From a checkpoint of a small mixture-of-experts model trained on Wikipedia: 16 layers, 64 SwiGLU neurons an expert.
Below are experts of layer 13 (counted from 0) of a mixture-of-experts language model. Rows are named router (the router's row for the expert), gate (a neuron's input weights, with its number), up (a neuron's input weights, with its number), down (a neuron's output weights, with its number) and show model dimensions 336-447. Each number is 128 + 32 x the weight over its row's rms, rounded and kept within 0 to 255.
Before each expert's rows: "comes before" lists some tokens at least twice as common just after its tokens as in all text; "comes after" lists some tokens at least twice as common just before its tokens as in all text. This comes from a sample of Wikipedia text that the model never trained on. Tokens count by the router's weight.

# expert 33
comes before: "|", "-", " of", "–", " new", " years"
comes after: "-", " a", " with", " an", " for", " on"
router [163 158 103  71 152 155 100 124 110 134 151  62 175  78 110  70  78 148  69 157  65 158 140 126 209 111  88 151 195 147 105  94 176 125 138 162  57 201 145 163 128 223  91 142 142 186 139 189 153 156 154 144  96 159 105  96 148 133 110 104 139 113 141 107 175 203 160 148 220 147 103 125 165 122 125 105 144 153 165 159 194 131 134 127 145 151 107 105 167 133 157 105 130 147 123 100 108 187 125 135 170  66  68 146 132 104 100 160 141  70 139 140]
gate0 [218 116  41 113 101 131 117 127 151 117 103  75 154  99 111 161 116 205 200 127 131 161  97 156 160 142  55 107 184 132 122 151 147 134 216 164 126 138 182 118 159 168 104  74  95 153  98 104 126 142 128  99 103 144 116 149 119  96 153 148 118 162 113 121 124 148 184 139 107 136 146 132 127  84 126 107 142 142 139 159 160  80 108  80  92 163 159 133 182 177 127 174 108 170 135  52 113  89  97 117 130 143 157 112 216 142 110 110 119  97 144 107]
up0 [150  70 113 107 128  88 146 113 108 174  95  90 144 145  97  77  73 163 117 110 135 152 124 143  61  97  67 144 136 154 101  90 115 167 105  75 114 117 113 144 149 197 150 105 153 192 133 132 120 150 124 133  92 132 105 221  73 178 171 164  94  70 146 139 128  80 107 159 147  78 125  98 148 101 133 128 141  78 139 117  99 118 111 148 110 154 148  98 159 185 160 134 155 151  84 141 146  78 141 139 147 120 108 207  79 103 124 149 128  87 157 133]
down0 [141  75  66 103 126 151 122 122  75 143 105 159 116 138  78 147  92 162 129 158 121 128  80 209 149 154 130 152 125 104  84 128 163 140 113 145 196 168 130 136 177 149 117 111 198  75 157 139 132 121 159 154 146 192 116 164 157 125 131 142 136 132 130 119 103 139 158 121  88 191 104 162 134 155  65  98 140 119 162 180 103 151 146 143 105 183  98 113 123 112 176 112 136 138 125 162 138 103 118  82 205 121 162  93 113 124 167  52 117 193  92 101]
gate1 [159 110  87 192 161 147 130 153 228  99 143 110 130 137  82  99 147 162 124 123 159 196 121 115 182 168  92  96 169 193 155 112 149 149  88  67  81 211  73 122 126 165  76 142 122 154 148 180  99  87 140 135 147 195  99 112 162 152  97 111 138 145 141 123 102 134 122 166 160 103 151 139 142  67 121 112 157  84  83 143 100 163 112 111 162  44 176  98 121 109  79  96 149  94 121 109  76 148 109  93 133 132 165 124 139 119 101 227  93  95  96 113]
up1 [119 124 130  87 139 179 216 150 114  97 130 140 124 120 124 118 109 128  83 134 105  78 116 133 109 198 113 146 148 158  83 164  87 179 138 146 174  78 102 120 136  90  98  95 146  91 130  78 147 134 136 180  82  82 146  92 124 130  88 227 125 106 110 129 121 135 119 126 141 135 151 147 170 134  70 121 128 138 170 174 150 113  68 142  83 219  90 137 120 131 107 113 160 124  68 145 129 102 150 142 136  92 131  63 116 100 183  95 132 167 125 182]
down1 [112 161  95  89  95 194 142 131 123 149 188 146 169 115  99 107 113  98 151 114 102 143  92  66 156 150 138 116 135  96  98  78 102 105 200 112 123 130 122 128 195 147 145 153 125 154 139 131 149 122 183 119 130 134 112 126  97 115 167  89 128 145 117 128 154  79 101 111 165  74 111 108  78 167 180 141  83 135  93 101 142 139  96 129 155 166  93 114 138 128  92 144 125  96 128 133 103 143 118 166 132 200 137 100 198 137 140  89 142  88 189  97]
gate2 [155  99 119 110  84 123 149  98 141 103 112 139 141 109 176  93 132 103  96 122  73 184 151  93 148  89 122  86  93 136 141 159 173 129 128 128  96 109 179 167 106 116 126 184 108 136 157 110 141 170 111 159 128 125 159 218 114 118 101 100 134 144 111 115  67 144  95  33 144 155 144 131 121 109 111 136 142 100 124 143 131 101  93 105 119 107 142 103 147 128 123 108 120 137 118 161  77 176 165 141 131 195  68 172 176 155 100 132 159 117 105 159]
up2 [147 136 137  66 153  96 188  67 124 119  60  91  91 124 127 107  99  91  54 109  54 104 173 134 137 126  95 113 184 144 159 164 175  50 109 179 132  99 130 164 101  73 147 159 132  97 174  94 116 195 138  95  61  83 147 127 149 172 102 113 188  40 157 165  36 139 124 115 159 109 138 144 117 132 133 134 169 110 122 184  74 139  81 124 148  71 131 107 166  95 169 115 135 114 181 111  92 113 152 136 121 115  84 148 114 130 110 125 149 112 148 133]
down2 [169 102  97 149  65 131 148 168 144 153 136 139 148 130 167  73 193 134 106 116 113 107 163 123 128 112 156 152 125 139 159 113 137 158 110  95 174  84 111 116 140 108  93 130  98  86 147 173 157 140 148 141 105 122 106 156  95 140 116 133 141 132 158 130 107 161 110 105 126 143 115  26  83  76 116 131 122 139 171 139 170 121 104 147 162 155 144 131 112 127 116 130 128  75  61 177 117 154 124 140 163  96 141 143 230 175 107 110 186 147 134 130]
gate3 [143 178 105 109  91 142  68 157  88 139 105 124 136  64 112  68 148 157 187 152 156 132 102 124  82 130 128 144 124 151  90 127 173 134 116 140 115 111  93 163  97 171  75 122  99 157 109 135 119 174 151 100 151 122 107  90 147  79 164  73 189 152 109 143 169 154 136 174 155  94 155 153 180 157 148  94 128 137 107 136  99 121  98 112 152 114 158 117 133 173 149 115 137 107 173 133 127 124 107 174 156  98 134 164 107 168 139 146 137 108 169  91]
up3 [118 116 147 102 107 105 156  97 147  77 108 124 155 125 107  75 125  99  80 161 109 160 104 142 130  88 153 158  94  68 109 141  98  97 149 129 139 131 174 103 134  98 149  75 134 135  98 109 152 136 129 109  90 142  97 147 136 104 151 151 119 139 171 141 132 149  89 102 118 103 117  94 144 181  48 161 196 188 120 191  83 101 138 129 164 123  90 135 141 171 112 166 104  90 169 151 110  71 114  92  76  96  97  95 112 133 169 134 130 104 112 103]
down3 [162 157 141 117 138 100 147 170 154 114 102 114 126 158 117 115 103 116 158  90  75 145 173 111 164 160 125 118 141 171 156  86 110  90 113 121 119 134 127  97 134  79 146 128 123 160 132 170 146 149 156 120  97 141 103 139  83 135 142  84  99 132  90 134 170 164 105 146 162 192 152 119 117 139 130 159 118 145 161 158 102 162 158 140 147 133 118 152 141 173  65 102 148  76  84 106 120 122 111 167 179 116 126 164 134 172 143 158 131 204  91 119]

# expert 9
comes before: "\n\n", "\n", " The", " In", " He", " It"
comes after: ".", "=", "  ", "s", ")", "\""
router [141  49 205  76 119  86 148 124  94  85 145 126 181 161 240 131 127  99 117 163 168 163 107 109  90 134 117  68 148 116 105 100  98 191  88 129 151 127 122 119 137 121 122 102  82 114 116 151  77  85 103 139 149  88 127 148  97 125 144 141 120 176 100  95 120  66  94  49 170 146 192 105 115  85 182 143 108 131 197 138 125 155 160  94 156 150 130  83 117  93 141 123 157 165 235 118 127 102 176 120 105 154 147 152 133 115 145 102 143  90 106 130]
gate0 [144 114 124 133  72  83 165 143 103 109 108 165 142  67 177 212 125 168 112 115 112 150 107 124 119 119 121 143 167 196  91 114 124  93 111 123 153 147  93  79 137  90 119  64 126 104 153 180 170 137 135 140 144 106 135 104 135  85  74  58 120 128 155 142  92 165  91 111 127  47 106 126  93 140  75 128  95 119 117 145 139  99 155 121  72 116 142 165 152 110  95 123 137 186  83  82 112 115 123 183 129 155  76  94 138 118 145 126 168 103  90 167]
up0 [115 141 148 190 192 130 129 105 125 104 140  64 146 150 117  83 121 181 106 149  97 133 167  92 161 104 127 135 125  84 135  93 148 156  89 180 121 139 122 108 114 128 156 188 112 114 136 125 100 141 161 123 143 165 112 117 147 119 155 168 166  73 115  87 170 155 132  92 117 131 195  75 148 117 126 195 149 156 143 155 110 161 101 117 116 101  99  69 162 144 123 118 124  96 137 192 141 141 145 100 120 128  98 155  76 142 152 114  76 147 138 145]
down0 [169 104 156 108 102  93 159 138 143 167 114 144  92 140 117 109 174 164 143 128 156 125 131  65 148 142 180 114 166 165 128  95 106 146 102 209 154 153 170 125 167 151 125  89 121 133 145  92 137 127 158 111 126  83 116 108 107 128 133 103  71 159 174 163 104 148 151 131  89 135 204  99 122 155 134 170  65 103 163  80 152 197 119 133 131 156 115 164 119 123 100  99 163 100  76 185 151 148 188 127 128 121 110  94 153 207 135  73 129 165  89 143]
gate1 [154  91 121  76 149 137 171 132 160 129 121  93 155  89 135 110 184 115 135 100 118 153 212 170 143 176  77 120  75 141 144  71  79 165 129 151 159 122 160 122  83 171 173 147 100 141  98 122 131 116 159 214 162 128 101 121 106 120 148  95 139 153 127 103  99 121 155 175 165 147 119 104 129 132 143  97 127 174 159  99 117  48 148 146 125 187  83 117 158 129 128 132 117 163  88  91 134 108 166 152 149 113 169 151 161 161 150 151 117 116 162 156]
up1 [104 106 116 172 149 115 129 150 120 130 127 174  85 150 142  99 133 133 114 122 142  67  75 130 163  81 161  83 141 106  85 118 158 123 178 103  74 147 120 160 171  64 158 153 185 147 123 171 135 199  93  78 128 151 193  95 117 115 122 112 132 105 145 159 147 121 140 151 128 114 123 177 172 126 116  95 100 145 123 134  83 196 137  31  94 130 162 119 126 153  99 109 142  83 134 136 170 171  96 170 132 152  79 105 135 151 107  94 153 111 151  89]
down1 [120 136 172 178 165 112 128 139 146 148 153 125 118 146 156  62 181  87 144 154 128 186  91 116 131 162 172 119 136  99 108 127 134 171 109 131 137  99 171 186 146  87 115 152 131 106 138 151 133 132  78 126 164 179 147 130 102 168 159 136 129 115 145 102  74 115 140 133 179 169 130 124  51 143 124 148  96 100  98  88 111 165 174 146  77 128 162 195  96 122 124 129 116 116 110 167 113  98 121 122  73 128 119  84 137 170 116 110 181  77 132 114]
gate2 [132 134 143  65 121  64 179 117 133 123  79 138 126 111 157 152 143 162 149  64 112 192 128 145 114 108  94 100 170 152 154  84 148 170 143 104 141 130 144 138 109 167 176 149 102 120  78 138 148 143 135 108 137 124 152 146 134  97 124  71 135 121  88 129 116  43 150 151 160 124 134 183 154  82 152 129  22 133 113 103 132 131 135 140 124 149 136  47 188 105  86 106 158 101 185  82 106 175 188 141 134 138 116 104 134 198 166 191  74 138 146 102]
up2 [152 130 139 103  93  90 118 121  94 104 146 117 187  97 147 185 135 109 132  46 135 191 162 138 160 162  60  97 146 154 150 122 136 131 155 102 190 119 141 159 170 115 109 150 190 143  88 135 141 121 172 103 118 144 131 162 152  92 132  34 127 115  79 127 193  85 109 171 113  98 176 179 136 133 157 147  57 159 140  91 123 109 131 146 127 136 129  99 162 105 100 164 197  91 139 133 118 129 144 130 146 169 132 180  78 155 206 145  74  85 168 107]
down2 [100 155 124 211 107 170 100 160 120 122 134  81 114 109 112 147 133 128 107 148 166  91 134 106 125 171 147 134  76 108 120 193 136 145 148 159  74 173 174  87  90 127 169 143 124 141 142 139 140 164 118 139 154 129 104  98 145 121 127 104 162 176 164 150 132 135 108 133 122 142 125 108 111 124 135  88 116 177 218 139 156 128  77 166  92  92 163 131 170 162 131 155 117 137 111 139 119 123  93  71 121  68 130 151 143 146 100  98 127 111 149 133]
gate3 [114 138 129 110 118  93 179 206 140 163  93 187 167  71 131 124 121 152 102 154 136  73 112 116 132 159 153 118 115 153 149 119 176 108 139 128 111 103  99 138 159  71 122  64 131 130 153 184 148 119 119 209 107 116 150 124 143 168  75  67 175 154 137 127  85  51 198 152 149 136 131 150 113 118 122 109 146 110 136  87 137 122  67  92 125 167 112  89  94 142 142 163 115 132 161 100  86 111 128 156 116  73 121 142  91 179 117 142  85 126 117 126]
up3 [157 123 100 184  65 148 110 149  21 115 178 199 131 138 137 135 147  89 103 117  89 123  87  87 140 177 103  96 135 126 111 156 149  80 174 161 148 111 109  67  96  36 122 108 147  75 155 167 100 103 113 155 155  92 110 105 153 104  88 134 144 134 143 143 128 117 128 181 122 196 105 131 149 182 159  86 148 106 150 106 130 128  99 134 169  91  94 147 122 170 165 157 138 139 148 161  96 131 137 141 128  37 145 195 116 132 141 146 102 140 115  68]
down3 [141 109 142  84 108  74 105  70 125 126 143 183 163  86 104  91 129  76 137 139 182  79  77  96 136 105 145 148  96  95 102 105 151 174 126 152 115  90 140  84 158 176  89 126 134 106 126 116 143 131 153 173 101  78 148 125 135  88 119 142 139 161 114 100 150 123  70  58 132 126 110 111 170 129 159 123 203  82 207 129  75 166  98 112 158 119 134  71 100 103 141 139 112  98  94 141 136  95 129 151  30 178 155 104  91  91 163 115 172 130 138 148]

# expert 19
comes before: "=", "|", "\n", ":", " Candidate", "See"
comes after: "=", "|", " =", "\n\n", " also", "See"
router [177  78 135 136  81 166  76 147 145 114 125 137 177 127 123 172 159 153 141 125  84  54 115 167 154 120 139 111 105 155 181 142 112 151 130  82 170 188 125 130 120 136 144  87 136  76  87 148 142 125 182 101 134 114  89 124 113 124 134 106 192 192  55  89 121 141  75 122 137  95 144 103 109 113 108 109 188 104 203 122 185 137 102 121 108  15 174 122 178 200 114 147 143  93 126 110 126 148 139 105 171 164 163 138 107 133  78 104  41  78  99 104]
gate0 [108  65 180 113 100  92 108  92 129 161 164 140 128  93 155 109 122 123 152 150 116  95 102 108 106 198 102 162 150 135 156 124 115 127 136 135 158 142 107 166  62 153 108  73 167 102 123 109 144 136 131  68 143 160 189 129  92 119 104 113 223 136 101 132 133 155  93 157 133  77  92 115 128 128  93 163 133 149 131 116 108 169  76 187 147  70  92 110  75  98 153 143 144 198  98  95 159 155 116 130 111 104 162 121 186 168  90 131  90  92 131 109]
up0 [130 131 134 125 143 117 144 114 104 123 150 129 116 107 181 120 105 151 102 126 137  90 132 101 119 134 168 101 137 115 171 132 144 175 110 108 153 170 111 116 224 123 114 127 195  82  75 151  49 163 104 128 118 108 153 159  77 139 106  52  94  93 148 119 114 107 143 134 106 121  98 123 154  71 147 128 149  71 186 117 135 143 106 155 120 171 138 154 143 132 161 124 120 161 101 117 149 101  97 120 109  89 155 142 145 142 103 172 117 162 156 105]
down0 [ 92  54 175  94 150 177  82 107  76 104 129 110 137 181 135 125 141 122 112 137  68  95 150 144 142 157 170 119 133 108  93 128 223 127  88 162 116 155  57 134 138 149 145  67 128  91 183 113 164 112 122 137 109  95 115 101 156 143 132  84 101 123 131 112  84 136 114 153 161 117 129  72 104 113  95 115 118 133 132 112 184  90 140 120 131 133 127 200 160 184 128  63 121 105 149 140 138 152 159 133 133 155 148 108 160 118 120 159 166 122 152 156]
gate1 [123 155 112 159  79 176  58 149  89 117 139 128 125 158 146 110 103 115 151 209 115 130 128 107 174 158  98 146 108 118 127 152 108 114 149 136 158 190 119 123 171 101 128 139 119 103 101 113 126 142  98 113 160 111 111 162 169  96 192 165 167 115  93  58 134 136 112  75 122  80 102 205 105  89 165 142  54  70 111  93  97 106 154 152  75  93 148  78 117 161 125 172 130 162 167 107 153 158 135 164 135 133 151 162 134 175 146 117  79 121 142 127]
up1 [116 117 138  45  55 178 106  61 120  90 119 124 114 126 127 125 112 130 145 144 131  86 173 155 194 140 147 132 163 141 137 124 166 116 100 126 151 134 137 113 142  94 214  87 149 101 120 109 121 118 133  92 149 199 140 141 106 120 155 159 100 153 152 106 132 211 149 135 148 145 172  94 117  92 125 121  75 146 147 145  75 173 134 121  65 120 188 119 144 135 112 136 140 169 109  71 204  99  91 121 139 143 191 122 145 124 133 169 127 103 183 182]
down1 [136  78 105 108 169 109 179  97 194 106 140  52 146 155  79 153 138 209 115 186 142 124 118 122 120  74 147 103  95 117 116  98  91 103 145 115  84 127 134 179 109 127 128 104 191 125  88 105 166 133  90 148  45 168 119  91 132 201 153 170 174 151 118 169 156 127 102 163 135  86 174 135  93  96 125 197 151 147  75  85 151 113 122 156 121 122  92 133 166 125  83 164  97 164 137 163 177  94  91 159 113  98 107  85  96 158 110 122  77 130 140 125]
gate2 [153  91 167 106  92  98  98  51 116  94 132  96 161 139  91 148 141 191 115 144 192 123 121  95 181 146 133 110 129 168 134 123 149 161 144 162 222 125 113 152 160 130 174  86  95  94 139  61 145 161 109 121 149 161 154  23 122 187 167 105 167 191 139 105 155 153 164  77 198 127 124 166  77 195 139 131 108 110 169  98 112 108  72  90 114 111 137 133 174 145 159 143 167 105  95 159 145  97 160 150 108 101 141 158 133 120 148  90 110  83 129 160]
up2 [ 96 179 155 138 142 129 147 187 117 175 105 173 114 155 208 177 175 113 116 159 114 109 128 103 140 128 118 150  95  90 125  82 121 115 141 153 160  88 166 146  76 145  98 155 169 108 178 162  89 119  92 132 186  57  95 172 160 160 145 154  95 134 142  34 107  87 131 178  96 120 172 156 155 105 124 157 183 142 118 111 182 159 178 165 126 173 101 112 119 166 128 141 110 134 113 137 141 119 155 142 177 102 139  97 119 111 101 142 155 154 167 158]
down2 [120 129 147 145 157 129 100  58 169 180 115 182  77 143 133 130  65 109  78 227 141 123 119 201  74 168  90 185 140  92 114 154 146 145 150 120 133 158  96 172 152 134  69 138  86 118 110 125 102 106  91 147  97 164 107 127 129 128  68  39 154 102 100 136 113 137 118  67  87  77 148 156 116 107 109  66 118 159 131 152 122  84 136 182 115  82 142 154 115 163  82  75 106 134 144 168 105 125 124 119 155 121 101 148 124 112 109 125  75 126 118 198]
gate3 [135 153 107 112 163 138 169 139 127 153 142 146 130 113 165  87 101 195 123 111 129  98 148  97 139 149 105 172  65 147  91 137 137 115 163 139 135 136 138  56 131 100 136 124 128 101 185 148 195 153 109 148  84 133 111  97  83 135 145 167  98 119  99 151  45 110 177 140 122  65  75  96  94  89  96 151  95 132 175 110 195  81 169 130 173 109 120 113 151 161 108 187  92 156 179 174  86 173 162 124 142 179  56 217  86 111 110 157 176 106 125 111]
up3 [123  84 155 163 146 113 158 162 167 145 131  60  47  97 110 135 139 136 144 106 122 156  70 144  60  92 114 140 145  97 134 133 152  84 109 106 169 141  58 152 151 140 116 110  83 138  61 134  54 181 124 106 172 118 167 131 102 155 129 112 144  70 181 151 167 121 119 111 141 121 145 117 136 142 133  85 162 117  50 180 108 146  75 152  92 172 200 104 116  91 108 101 162 119 132 111 152 132  66 138  89 154 113 133 197 215 189  61 140 152 166 164]
down3 [113 117 147 147 120  60 149 102 146 100 176 112 117 179 154 162 100 109 105 146 164 154 113  92 163  84 164 124 140 139 129 138 156 120 122 172  96 181  94 164 149  78 137 101 152  83  83 134 189 149 116 180 132 113 142 152 103 153 118 172 115 128 109 146  96 131 179 115 118 148 111 200 117  91 143 130  97 139 109 104 190 101 100 112 169  63 119 154  96 108 147 124 173 136 143 125 133 135 119 100 147 181  94 137  90 106 130 115 138  87 116 126]

# expert 39
comes before: ")", "–", ";", " –", "/", " /"
comes after: " (", ",", "19", "-", ";", ":"
router [118 116 115 157 158 140 107 137 175 146 104 103 173 181 173 128 131 125 100 117 137  71  89 149 123 200 115  79  79 210 132 126 102 122 120 159  94 150 142 124 103 106 135 179 163 128 121 186 102  83 125 111 118 143 140  80  41 154 159 155 139 128 102 123 152 137  96  89 135 138 157 148  75  78 137 111 154 170 159 141 147 156 142 124 170  98  63 143  85 135 145  84 123 130 127  94 128 107  90  81 141 119 131 113  85 139 141  50  88  89 103 141]
gate0 [142 113 150 129 117 117 127 108 117 149 124 175  90 117 112 106 142  84  93 130 151 118 140  91 145  85 112 126 108 154 150 129 112 140 105  99 164 139 121 132 183 114 168 125 208  74  78 128 148 100 113 179 154 159  83 116 120 136 118 126 206 149 156 136 145 144 108 185 121 108  79  88 152 157  87 147 166 147 196 127 171 123  93 154 126  75 106 121  66  32 114  44 138 123  63 116 120 107 144 134 176 170 179 122 126  95 132  82 144  35 109 130]
up0 [129 104 103  77 143 131 171 138  88 126 104 123 138 158 199 134  90 166  79 186 113 147  94 154 165 144 149  62 137 128 123 103 148 142 169 108  88 149 122 150  84 152  88  84  70 161 187  91 117  93 157 127 169 142 160 251 134 157 176 146 131 136 116  98 141 134 182 108 130 185  95 162 133  67 135  76 117 107 171 148 109 135 184 142 178 176 144 141 138 169 124 163 125 104 128 145 160 146 104 183 108 128 112  88 134 146 145 131 129 120 114 115]
down0 [139 129 142  78 157 164 122 124 157 141 111 147 103 153  92 117 147 154 114  83  89 140 170 117  93  88 138 163 169 118 130 118 143 164 126 105 154 150 144 133 156  61 127  91 148  89 102  97 110 138  79 101 137 127 108 150 140 185 143  97 108 136 108 147 155 192  95 105 120  86 113 146  56  90 194 117 105 135 142 156 216 167 123 115  80 128  95  78 107 159 146  94 105 105 114 106 129  97 154 173  67 179 119 156 149 111 167 147 124 151 142 117]
gate1 [139 154  61 127 149 186 121  97 124 114 108 131  78 160 104  95 109 161 127 146 143 187 121  96 122 159 152 136 135 157 191 157 109  83 133 118  96  92 141 117 164 156  78 100  91 113  64 130  80 136  79  99 141 104  66  84 104 196 170 123 124 185 130 116 126 139  88 158  96 151 100 101 138 168 193 105  66 155 118  83  91  92 153 184 193 168 155 135 113  98 138  80  82 133 128 132 105 155 128 133 164  94 110 114  86 148 111 151 115 149 129 145]
up1 [121  80 177  87 167  80 162 157 108 155 131  96  64 101 182  99 168 133 149 195 157 131 115 131 116 128 211 164 142  99  74 113 125  86 127 149 118 144 132 183 143 129 169 111 131 146 151 126 139 117 157 108 132 136 159 178 126  62  91 169 137 132 135 138 122  76  92 116 144  71 131  59  98  86  81 170  96  71 158 140 138 120 106 127 142 126 165 128 117 126 110  99 123 133 132 104 167 112 174 131 126 206 163 133 171 199 138 108 158 181 130 126]
down1 [192 134 108 123  62 123  86 114  97 127 100 147 137 142  73 195 114  88  86 111 129  78  80 151 136 139  76 105 120 145 164 101 111 118 109 169  65 162  67 118 130 138 150 144 158 132 154 118 127 140  93 111 160 127  57  93 128 155 152 103  91 115 112 128  90  73 121 147 110 131 126 141 176 117 157 128 133 150  97 195 142 135 221 135 152 107 134 125 205 110 155 138 149 122 125 134  75 121  82 104 182 120 127 118 145 184  92  88 100 115 149 145]
gate2 [155  82 109 155  96  85 134 138 170 125 117 137 177 161 141 133 132 176 137 110 126 153  99  82  75 129 133 128 110  73  94 140 149 128 167 162 178 147  85 128  98 124 105 140 144 169 137 116 135 117 183 116 140 170 105 107 106  73  85 183 160 163  85 162 157 138 137  49 168  94  85 128 114 172 113 188  74  88 140  65 165 138 117 137 182 187 154 164 117 154 139  91 118 129 175  96  74 116 134 144  95 108 157 131 139 121 157 117 112  88 144 106]
up2 [127  91 158 145  81 133 118 125  86 159 165  99 101 130 135 138 200  85  99 190 102 122 164 107 139 122  69 138 123 121 135  97 130 136 140 187 139 129 137 114 112 173 166 132  77 111 128 160 143  93 144  91 144 139 158 125 117 115 144 131 144  84 142 138 165 116 134 176 126 127 182 125 143 118  57 126 130 169  98  97 112 146 156 117 137 102 161 124 144 108 108 154 134  74 118 149 162  93 134 170 156 123 142 117 107 187 118  98 124  89  71 147]
down2 [111  96 152 107 158  86 138 138 131 142  97 111 130 126 121 154 112  96  91 135 127 122 128  91 119 189 128 116 115 109 160 124  85 133 118 118 150 124 126 152 177 114 151 158 151  69 164 153 144 165 129 121 108 148 126 111 123 143 111 128 177 135 117 159 121 158 161 120 125 107 129  71 102 131 137 114 159 121  84  78  79 114 101 162 111 144 135 128 127  92  76 161 145 144 144 133 104  90 105 115 112 102 157  22  98 134 106 136 133  97 140 129]
gate3 [152 123 174 139 123  85 162  99 105  92 164 116 147 126 108 112 180  59 116  91 112 181 155 130  88 118 132 156 154 159  75 117 108 130 111 116  82 119 131 105 194 131  79 123 159 157 118 203  89 114 129 129 113 113  87 118  85 158 144 172 114 126 191  88 130 109 171 148 110 141 115 112 176 128 167 143 117 125 123 116 161  94 111 155  95 185 118 145  95 174 145  76 149 114 111 128 155 193  54 114 163 140 131 211 109  83 133 163 148  94 151 150]
up3 [129  87 101  87 118 167  92 183 164 131 154 196 135 141 111 174  70 132 118 173 152  89 123 128 117 126 140  54 111 112 157 117 195 145 189  95 122 168 149 135 172 112 157 131 146  86 137  84 125 105 154  85 122 128 133 107 195 133 125  88 189 131 167 122 100 149 143 143 201 133 124  86 144 159 146 152  96  80 124 114  49 102 107  82 152 136  95  82 129 141 120 177 166 117 125 110 139 111 199 151 134  87  61 143 244 107 127  71 145 133 104 163]
down3 [ 80 109 171 136 139  92 128  88 149  60 173 152 141 124 116 110 153 141 143 117 155 171 110 139 108  89  97  32  97 178 153 113 126 138 197 124 154 122 113  99 141 117 122 119  86 161 148 138 151 111 170 159 148 123 212 110 122  96 214  99 127 124 156  94 135 159 120 119  88  83 121 116 115 173 123 133 148 158 158 226 165  98 101 114  51 149 148 127 148 110 114 141 125  93 137 167 178 133 150  84 179 173  93 172 143 135  96 165  71  50 100 220]